Experts of a small language model.
Experts: 32 experts in each of 10 layers, 128 GeGLU neurons an expert, 2 picks a token, a softmax router.
Below are experts of layer 9 (counted from 0) of a mixture-of-experts language model. Rows are named router (the router's row for the expert), gate (a neuron's input weights, with its number), up (a neuron's input weights, with its number), down (a neuron's output weights, with its number) and show model dimensions 64-127. Each number is 500 + 50 x the weight over its row's rms, rounded and kept within 0 to 999. Numbers have three digits each.
Before each expert's rows: a language model's description of what the expert responds to; "raises" lists some tokens whose logits its average output raises strongly, later layers aside. This comes from a sample of Wikipedia text that the model never trained on.

# expert 4
What it handles: Common function words and adverbs in running prose, such as was, also, been, not, later, when, well, after, often following a comma or verb.
raises: "} ", "}", "\n", "; "
router:514504519576575504601464445418597403518573522479457512534463498502470505502426594557527473462507530579476535434529505415523521503415532472511513393536362572475504358541583493502429548570472514
gate5:483466561467486515530474566486590409516363466585479515516528489503582468494517484562501469545514483420481522491554505486478535482479551500405443523481495457470546448471503447570587435482434559
up5:475530662507450512592434515574468469460467478390537585487556512447560472427541550545495527466549503469472434501441500519376519526466399471485489540465433542525489504518502478484488414485436484
down5:442503409598464521425496574461460445538442528535610443527511476514635514513531413494477414507570490448456534452498548545430493491457539495546499595522474484507514485518504509492543479561523517
gate6:494438619584465456517550639552571430499615558573494489529541500502537450381525508440434488484519542491485408496422493507469422505400527532428500487517478513533429389503517485493471503600576512
up6:510524496488612449473543503483391580466450523500459563519492520462506478504438517497465559557478515479442523581558490586369489492544468476627499436516524499487470478448476531496585396586495483
down6:468516531471556510507531604471568485530541451594487529528422452547493442513546488485528523468575580432550538458479533361436447498425454533468495394480603479483528502495508462506460513541557447
gate7:462457596441520467560478427543642451503591532557435445603425480518586511529557490508474534518537579443433473439519511472521479520488537468596481517464508484519564560539498469464489494511476502
up7:529608512439538496464480454531461477565517520477564612469503507518592458574419490523492558537459500513443454593491520463445509416458492461520420548488477519514531437468553413537582492394537489
down7:530525526627480519579486462438470495488453568383502478452535530554575561418409501481440487515449532383537437428467512554455455460450493560429539524560526526506480522539467579495439463470477483
gate8:311440528506493598590533452494574483443503503446441461493501513465514487451518469541475472536515514537479519482580554510538444511498454531488507380448464636431519580446486446547529450474545556
up8:510525408520565612450463509367464603513471532458454498436512512525531548558511477499571536514469507472589505502523496512508479519488471461491479581410463601515516443425450469495471366505518467
down8:464464455521537500406569493429610536520400491548490627460400504504453446473581670495564437506577468454521423462528475469454381414510497464446527461527578420512537579500509516475487519491458471

# expert 19
What it handles: Single digits and digit groups completing years, dates, percentages, coordinates and table figures, such as 197(6), 14.(78), 56(.)5.
raises: "project ", "which ", "campa"
router:515559501451447506505392586569506556484484457516550475403576430491499503522406357452416525529517493454492513532443440555517521549555448562525482568441566407466498521488406524509446447441521521
gate8:536497446563414519438475476471457437464432464485507552385557488427481439515524546559463537553464455639555515524555595479539476435509414391481461494492519492457575352396538511493494516491471534
up8:489519547498548502490490497423434451506497474490583502514524551385608526433570525565511550368494449503546426420529414615557586510567521479569480534426493574539560548473508480579448476461473507
down8:524458514492551484505516449468554559443489411627457513566462583496455428497536501472643449466420509556522564492484441478530504477511588536574516574599497566526526487435515468513489534490524478
gate9:483479474471607609501559560399456393537526536499535500430485526518493468540501508600556517508454545559438405500524554418490561496321510470481546448509485541532456438497498534580500481518485497
up9:565439510536489529525604521403549497512466395480440540519493523579481461527488586505470521481538561419579510487401496454494540415461505545531484512411548534504479576415423494405439419542503535
down9:423461508595519554529499413427462458463488439441407489519539540542419490525550527381540514543497496451543393580410445516409480485510522465534512571343509532495575475502496524483584460514463528
gate10:372523549501647493536591505501557483512485499491468445583499615538432456496511553458530524467497498445449450500437601484445580462504522432470553480475498479555539605514455611516469399475545487
up10:542571507580497534431451419509460491484470527534508429498418505619471513498450408502566496593447566563506549494526440474543540571565511599535549445496485403473473491556525491431475535450423552
down10:521561609432469446437558444497511446482581523606522521574452493490605517455504457533565397566467471521453597548490460546478471493584581423437469430502488494524535564503507523455559478505387487
gate11:478485586434495413504508494572508488442468484536464472521573491484550514457479565589449504539525495524546514410507542532504541652479541377669424506423508534573441543496444398553473532568517531
up11:502492447487496444554468483476416538524623504442594525523479438474435542513521462530556371477539537460556550550476578458518609502542485482418489478577485561477619468497592537552508492527496494
down11:507535514555505511450427434452398422498549482473508486553474517431460541476441522537417456585463523454661449516487490551581497524590573477462470452493489432499474478450562477481425557495483505

# expert 26
What it handles: Species and genus articles: Latin name endings like -us, idae, labels such as Species, Genus, Family, and paragraph breaks.
raises: "\".", "\". ", ".\"", "respec", "); ", ".\" "
router:432594508439475528472595448514517499580570397587578521511481541467518455542563516428543399502542553439400430538517467474395482527579446408530496417515461468488503576496568498509558564458540558
gate5:489552502512448517496551487455499528585496491567519549538526564628497414447477448486595422513506462599434465463496567519437522473527556575462492518525434474565604465489590511513516476485435484
up5:437541444500506479514510557565511471505523660579566476473460458546506512539514494496429567581497576451583514506608549389482528461467484400466510425550556468461489466622483436554500460478455520
down5:521535484439504565389523448534482468535535551477564455509438427556506539531419436540581512549475471437539475493484483557491639485522634578484484580517544439509463414466469540486466506406551611
gate6:483453459437473473524499454410503508548492521501441536527493464465424527458616420539456561596428488542443485541461491615555500501572483463460433488544469504547516497462490539526492440515575576
up6:499461447479467513513502546503528534516509461497509473571483383529446519579395441579548651535524486642404533463536429522569568489466484483548506473467476478433509495489503467490466567546534483
down6:457525452535490522473543597457552512574547488607542482479479519457535365506483486534525450478502491443458450469572498554569557486438455568528495537513525464451525489456481511480466402536578394
gate7:542510519543499534561607534463572437487569499464457534489419472559500548461476576495447463469575575411481433500493520440495543430415520560588474431457559516417475485453524510523481558484426583
up7:525451446575566483533511443499599462458529495468427494548492485539488484392448525555536449505569511429551485548463518459524567489354518567566453492525546504532446544491566471493569498504429515
down7:467437546537543528537596614465503544428570479446507482483583553531391517477512533536452484472536491479486452523494469567454489497462408453534488514471552490433529589456519528512515455584546365
gate8:471517509550513545616453445524462505414491528512376380526546509499500560475504512442528564488546489497468539531498512493491473486470490526442530504487478543475509491456553452444437571550499477
up8:475541515396534498488570418548353535430585516518457543558492501583493566457581458424533439449476470548383387552499518598515526502581554512456482482512511533521480471570517432471453496534549595
down8:472599479545441531471487545384392524535498482515533637451488506458488415439533568490440547536523517544495485504509415508483465491510556418528500506428482521484500461491641560453514589460452485